Experts of a small language model: 12 layers, width 128.
Below are experts of layer 9 (counted from 0) of a mixture-of-experts language model. Rows are named router (the router's row for the expert), up (a neuron's input weights, with its number) and show model dimensions 0-127. Each number is 128 + 24 x the weight over its row's rms, rounded and kept within 0 to 255. Numbers have three digits each.
Before each expert's rows: a language model's description of what the expert responds to. This comes from a sample of Wikipedia text that the model never trained on.

# expert 46
Description: Forms of be. Forms of be and other auxiliaries such as was, is, be, were, been, had, has, including the be- prefix in began, before, beaches.
router:131135105100107106119109131126142164102092159138128094168156143134106143119159121150088098105145122120111138108127121121094086125156111115163110097100122165153145148135168155132105117141093135168100129115147121125114158117124113175135148139070168078129114106122128104069114171134093145117136124142107069139100090089124129137116135094149123078122103117119123153151149165159116122102119
up1:147096116093044138140100120126159134143121137139142106217104104137131116129179147109130129146155133085122121109088133150158102130144106161097079130143172143153119148131127134147103154125131104144137133104122120109155095113154117117129133123100106115136158122107101150149118134128148138153110108124163114098125096149100123150118135139147132113148093159110093093192146097100144125103097

# expert 18
Description: Geographic name pieces, hyphens. Hyphens in compounds like north-eastern, and pieces of country, region and code names, such as E in UEFA, ESP, Eure, South.
router:156100130102119120110199139124131172088108189163168113159141117098085145135146144127121145102150122114126134117114136060092122121156106137159062108090129129123170094146153161164134161128097128131102091102142135129140152118149117132125133152117166089118093140114141130109123175107110165148137155160112130148132083098133150118139140128154118120130106105135122113114150126144127116126102
up8:119110097114122174100167103144090161109121138122147144193099130121144111155110171116118136111122133160167133108135125104126142161158118125118105156175137146110155109123110115121132113072107122125108147104107096113145180115156144131089135150101109091140138161094128144147153132121143112080092080131102130137130105096107149133117141140150135114168108120158121143109090106194150112098108

# expert 60
Description: Music release vocabulary, sentence ends. Pieces of album, single, released and film in music articles, See in See also headings, and sentence-ending periods and closing brackets.
router:137125120110133115098157145102147148103089165144122121178133113096128128092129117107118137108137109088108107100144119122096111108175138124160123117109151143154145138128145128156111147146103138152131078131146118146113155123141127126084134136120125089145132114082136116084114114111116135137156142173116108120081075097152108131116159112161119066092104082104109109192165140147107109151089
up0:156143097130154160142150135117109118107111176164115104127115102128063132149143145101116146110122095114081116130125155156112123123113120123186119129146135101144114115103141098138125149123078169137129111127137160152127107106145116094097094149117162173150127124146134094142080084107098132099105086139115122070114081108129122126098155122140151127150128168151170112114148130114166161138143

# expert 34
Description: F and mid-word pieces. The letter f and other word pieces inside names and words, such as Mont-f-ort, Merthyr Tyd-f-il, Dart-m-outh, plus the words year, years, dis, off.
router:132099136122148102093125163120132165107127159145150109141144100142124131099139112134108082118107107092138137111153139135092120152167122109159126124133140155149119147154127141112104194154101150135109115096136161154120142117145171173089149189080121113111151102139152099122156171092087114144127150147140123171109087125116113147155121098182125091116108107104153137128152112150122143159141
up0:083168144127143142143177137129104160098143136119130091140134098127165142102141130110121145148134162159140146098150138200117104105122175117134154103168152163140136126120113143114106149105184082124142148107151185113135129133130117208154110169122095137143112149141124141110104109118135111110136142135181109140123128129118085184129140110126103117137116100127115123115138145164122106110127

# expert 27
Description: Verb and agent endings. Inner or final pieces er, ed, ing, ter in verbs and agent nouns, such as obliterated, entered, waiter, added, remainder.
router:164129132103113119115167140133158126084093140133102081141144139133089136133161113134095116084124100103135145120141138122121170124155154108185119124118099142159146120148126163147132130140092175145108131110163126119145172093123116165133121174125132093145099112106151118105120149086079145141161155124151120161119096088125119113122125085162151098093100079103137119152141136123084111118116
up5:168146148130106093105164125128119115133132124098118150116131118116097096107149119152120111128112111095141164118153092153112159117116220130123127149116087158191110153092130144100105147143124166148112114128145144121154170122172123128160124127139171120120128126128149092152138141102159106106136136162169132127110114135105111145129146115098116191113121095111163117125123107144112077084125

# expert 32
Description: Table cells and fragments. Table pipes, spaces and open brackets before numbers or years, plus mid-word pieces like fighters, Source, sparrows.
router:127115144110134108098148155108155162087108154158136104149163125112099156139141100158107119089145105106132118095148104088097119137162110111152105108122153146146132116137156162155106160146095160161090089123124134139097121114158137150109130152102154086098110110105117100101126154101099157137146164155093102152095095105145117148124138108158114095093090105095143144147156144164103097115104
up0:118090123188150146117089148100181118075108169101127132123171117141167168099129159176121142157148115129143130162143151133109083106121081139149137145128084164135128118126108160096125157135119081123126127170134120097096139101135127109150097138131152143107118110104093119122161162096123135144081104153131162123126126120124112104106123115146146135150122138153158170089132149155114152130131

# expert 35
Description: Letter d pieces. The letter d or D as a word piece, mostly mid-word, as in touch-d-own, overking-d-om, Sy-d-ney, con-d-itions, D-allas.
router:133132162091118142108133125125139150098100170164133126157170155094078139148166094152147136110116105121126157095168124109100126156180098114154096072132122123139115113163130162143122148137091185151113111125108127109132110109157163153094158148106142120138157078118127144106108163111084098145130157135104084119116106107121124116115097132152120095107105114135152136160127164139119127120106
up2:127136123112084139114154149101128133126132133144141116210158106086125116148136139136097110116105087125134152126144123144160111138150104158142122127138106138125152072110106137177147115133127113116124140082134161132150152133111106096106143089179098117155096092134113118141119170084153156146118127135144123102128151119154157128119132187122125145144150173125147115062134108170168122135094

# expert 12
Description: Clause-linking function words. Relative pronouns, conjunctions and subject pronouns starting a clause after a noun or comma, such as that, which, who, he, it.
router:147135140136113118119147124122147189093089171119111091167141130102092161108146111142106126113151113123144113120147114095105105109169127124155093087108129166140146138140113131161098123151115170174109086129120141141115142126149128159128127146096140126117161133114126096083107143107120125155122133146100079158123111082135111147115116098158134110106086097086146150156135158160100129151065
up1:122148148100139144163125165120125134136098173125120134091123125105112128167135124156090138118096187102105082112137102122128108124126146140138131156168150166121116116143070096117163124092108123160158121146154092119109152153145136105160103117102148135137134110137096125148106113164129120166111117070168127167144115140150152087137148106157107109117173104103111100123101094119129145151172

# expert 19
Description: L and r word pieces. Word-internal pieces with l or r after a consonant or vowel, such as Ber-l-in, Pab-l-o, Br-, Bl-, pr-isoner, often in names.
router:112101107072151130090125144124175150098106130178117072147178127133112130139136092159124121077149131111131129102154104105132128142157086106130107108124138146153150124122161113146105155142148185176114113146133114148123133105134145130137125183101169098111113133121114144086147131139092110136107149144139134131125071101126159110119098080160130109121125107108163109166146115155142122116107
up57:166141177130137176168127114133142118113165146131119145142112119068118125134138154151138125125152134147143133200172133152109153079114115129115149107148130120119129145112090131110102094204131121108113163121114127097145144085169153112141177144139103137112099103108100149130111097128093128151145130108137101137092129116150153090162134113109097122123161105118109134156118150123127075140121

# expert 1
Description: Mixed fragments, tables, encoding bytes. Scattered tokens in sports and results tables, such as pipes, closing parentheses, commas and ' s', ' sp', plus stray byte pieces inside CJK titles.
router:123120137115120107097153149106160162096116154150142104161158117118101157136146102160114138102148099107141114093151109091102119127161095106160098107102154163141139118141161164163109159149094155159099084117131149134107130114147133146103135154104155091100098107106116109093150150093101158136142168158107093148094098101156119148132146104155116105106091107097138139146142140159096100116103
up0:121125114135143145144113100142106090086122129156075130096168123131163137162141098142092201155140134094091123132159147131135147132146123174139111080152149115141154097151119116091133145103151165079099143118139126132164128157129122124116122134145135106135180133133078149087174120164118131138141116114120120088144134136105147167132139123092110147127137099108135130157188128105141110136105

# expert 38
Description: Indic script and names. Bytes of Tamil or Devanagari script, and first capitals of South Asian names and film titles, like Films, Ojha, Undhi.
router:111100147117138103092140155102156167092119150154159105160152121103109155127141106154110131098151094113130121091140105087098121146152105110155108106106153167153126112136152167163117163150103148168102094121139140134094132109141136141113140152095145093105105105102131104103125159091100146126150165157086097150091100111135109157115137108154108099107089094108148118149147139166105102119102
up0:127084147104126134125130185126120147146091122113128164108091094150080101143150099156099106125104103109160129115159117068156153111164085150112145117156132125087108119109132063134137133135129118122125106111117126122140153129163191148147128120124125122143133145135075137113128125099164138121116120125132162105111148153092108151133122129190083120093126124083127122141134149087167134126135

# expert 47
Description: Table bars and dashes. Table separator bars, list dashes at line starts, and word starts such as wh in while or white, plus States, US.
router:163100147100115105100167147138155154107117145143137120159144148134109154137141109136098102114124120106111121076153141066079103142171107094123100088117107153151142135126160189176131148154108127140129103145110137130093129137132141151125123156138132108121134123117120111120123183123112113150173147143127077158096094114110107141110136112160122098128074080082108116116112124164110137136135
up8:090124088148108083127159131170110124095098124115130151141117122122176114132116090133142140146112121119083145148092096142100112129111099103121169127157104149167108123130139128140110121126123101127106154159131114118061156133171133117115166146135164113096103130125116118092111139097123118124163129124161115089136117091141118122130134104083123083153135090142107170050128137152132128103159

# expert 49
Description: Suffixes in infobox fields. Word endings like -ing, -ation, -ball and -ague, plus colons, mostly in sports and biography infobox fields, such as Coaching, Listing, shooting.
router:151133127126122096106131120122148171093106156124099114171135115127088153132168105122135126118135129119150130077157110120079108143159131115153139094114153140114133133145135152113124146148131179150078075116149146120113136109154135110139160138141123119116102082076134139112116161109103140149149146146135120132149088071152127157134131115150093119110107096098120166156166146152080072131092
up1:140126150129132136100116105125138139072143111133099138130105103126141110102113119122123139103117150133146162118160105134147119146126111178111125135128094127095128168137151182187125138159170095149100179203116107107120130154124114105149117133119127119095090129117074101118154103112125135148138112110184121120124124091155109148158148162115116133123104139092126115075138138155115129065121

# expert 31
Description: The 'od' piece. The piece 'od' inside words such as body, modern, Zodiac, and other mid-word pieces like spec, ad, olog, ident in presidential.
router:132143156100148130085155166105146150089123161155138121156145134122089159160153101146137143091121099123113118109138125083096130145165159130169088082127157138120141141166114148147130142160115166167099106144111160128104121112135118149137150153123147090139123093121107106105142171116099107144167150153085089157091087118149129165130119135141101103121095106125133145140137146173123128107089
up2:111135126129102130163125158120172127100115122143119127165110153141158097137171123080155188141079169153123100126140103104122144117121150054130114105105129130126146113130109138160119113166114141114109127107125167105098129131137139117151162108127114094142121131110128096093078166127139151131075157100153095107083102107142137113146119111088127109133141154112137123065131126122161118113159

# expert 5
Description: Short mid-word fragments. Short two-letter word pieces inside longer words, mostly right after a capitalized stem, as in Te-ut-onic, Tre-as-urer, he-al-th, sche-m-e.
router:142121103099118147075121130090162140073113142150147097130165097124110151110116107129156139069165131136151129120130082100111128101181146145158099141108149140124155133147178144160161142167134124136102112126129093139135172101145124166161161153118168130102128126130109119113139181100111130148155148130127107161126103102139148146149123123161081123125125114119129116147139107182101091128111
up110:102143142094137143105111120150113129117128130114120149144159106148130109126131111186120096107125098155131147169163129156113156081119112117141103139161121114138105142131115101169154143125126097107117138147147144152111205141110133118134123164145126111117122143122121060151138162138074104104147077129184149118121113103126092111160183144103108170120141130118119101107087114164142142100120

# expert 62
Description: Vowel e after consonant. Single vowel e (sometimes a) right after an initial consonant, as in Sea, meant, meeting, Me, said.
router:138111147088117129072120135116152166140095169166139081140124148147112145159132125109106099072136116101117109098129125103106111108186107110129138118123165148133149133149141162169112130146084162184129092131117137153104161142112156157090144159095125132096127111095166091077136133131128128137139146137140120138134109123130142154118117106156101110098127105144152142143136150163070124142114
up2:135128080116180150140148118101116139119126129167083107135121149107139155129136128116132113108127121169151134142124138110130137142156090192138081138135205096100179118169108111112129070105136144165165132150150157142116107127121107141120103138159106117174130153114102124108147128146107136113130103143121125160094094138101139096166098136163117145138151148135149135175134146110109113144163

# expert 52
Description: Word-start after articles. First pieces of words after "a", "an" or "the", such as ent-repreneur, ent-irely, D-istrict, D-utch, plus number words like one, two, first.
router:134124106126126118099139149116171155134119159131131077171158099131082169137137125125116106096117117127149123112135119099101104165185124129140119105104136128140119149137124186145105121158086179189092115092127127135080155111136130163139134142130140108095149100125129112085100166118096144105151145129153119131111106121146152148118136155153138094114065091122148102142144143154106118130098
up0:113130073103109099104088157154110156123133139108109125142116153144125212116120114095158135135122101163111104140107135145135103131163128143075152156107121122153134163156162141156112109116110117110127113168160134080135160133161138131050118135108138144141165110116169117118154128105167112137101121125148153160131170096122117136122111165114136146101137126114133117135107141160120083099122

# expert 45
Description: Pieces after initial T. Short middle pieces following a first letter, especially T or t, such as og in Togo, ub in tube, eam in team, usic in Music.
router:107140138123107127086139122130131185103115147145119112172185080100111142161170123128148131091148093130156147069150102096107142121156113104119094095138118150146119139129164158127144139144123143143134097128125113139123152143125147168130112187095152121096139097130114099082130144103120136160106122130109115157118086107127120132139145126161093117111109098135116142156151170164080090109139
up2:129170164137119170143145139119123098120122136159113112146156108128180135143103137143142122071122074186120145129139093153148113161128133125124121123132130152157126135141122088117108138106148115154131126134179122115163182169161148110124124178151112117156153138170120118091125122095118174119128071091157167134097124139165093116109136088162113123137137114128136117162110142164119123110131

# expert 3
Description: Mid-word syllables after capitals. Short inner word pieces right after an initial letter, mostly er in Peru, Perth, performance, also act in factual, al in Malian.
router:125121141125147136074148136119161177109132159163094080143148091115117152132166124150147142058116110100115137085127123131113165116136132086141103126118125133143151138129173134159136129179125152140102124131149106152099114113141138144129131150122162074139101138112171124093117160090103132163123181105117113132104119121133101116135117129158160104114113090099130172157162134141106110099098
up0:127166166134130145162117093117104131133151139125094102193123148134110084111123112102135111122168146127108145108129152117117132099093122121135112097116113078114134156143120134104132136121116155125129144130168112151084072106136151168099181147123123125160137139122151128091120096138123132126152127133104114130138134123154184148171092138100163135103073099105080103107125146157167161120100

# expert 8
Description: Prepositions, especially in. Prepositions such as in, on, of, from, during, between, mostly " in" after nouns or participles, as in Township in Pennsylvania.
router:139121107138120117089159120103185166108124161130126125143172091136086155130137121156108114105130101107102109087131127139067114131135124124156116115110134117147177138130142145144127189122085174187141112108132133141110126111144116123131115157089143075109114119075139112109140153123116150150133162141115095145137100091110115153136132133163110091115093094107156144151118159154119104136099
up2:123114127129152133085131097140126174138068166097146124152122153127074099099127093157126129059123126098121125104142103116121130131143137147140127131133122162145105127170146112128100125098114165142088125102122114149160147092137098146097136189152122100104153132127143126090115168141123147126132109158153108121165091111141112150106131103156124126104122093091121113193110106158163143126136

# expert 54
Description: Consonant-cluster endings. Word-internal endings ass, ess, ect, x, pt, us, as in Classical, Preclassic, expected, deoxy, process.
router:114119132095129117081111165116133179120082147129118077155157122142050128132157096156118134107168118095106103084130103084123106138177113101155111114125140132104126147146120191124115134152130137135086140138123100130126157139138115132129124161129155116137128119115110096115139152098094118160111114131108144150105107099140141160125148105150099096125121114081138125148125115181081100137145
up0:115116123125143129117115170124095126112124151113122134172142169108133124098091170120118155083132139087101112084112133135123121137124168136151150140107110095122136142153123162154091140104155143097060166143115111124166145094132154135141110150104153088135120126077073131110146112165160135119141084120162132165099128097103124136128123108141138094118099172170131104118115114169117121128157

# expert 4
Description: Mid-word -on/-ic pieces. Vowel-led word pieces inside longer words after a consonant, such as Barcel-on-a, symph-on-ic, comp-u-ter, dep-ic-ted, Archae-olog-ical.
router:139121116139138117093152127111148143096097150145115078140119109153076145101130079150101140090150115143107107097150146134113109110174115093141064117120118141125117139141130152142114119131105120124098144133127131140138122077135114189132118205096115114159130132106085113120141176094090138130122155128106116160141110119133125128132113088164139119126079090100142121129132117160095086111127
up2:143139108092163131124108074156127119119087131152121152134125109135060064118139106135131121118145114121100097092137116156132146110136135133169121149133139133118065138153112106139083132138080122140084142087178095153134098135135146161127118110099142095173132113132133134157105112107133097167108174135116148113178113137118156149165101119117152137086115123114136152101139145127118132115148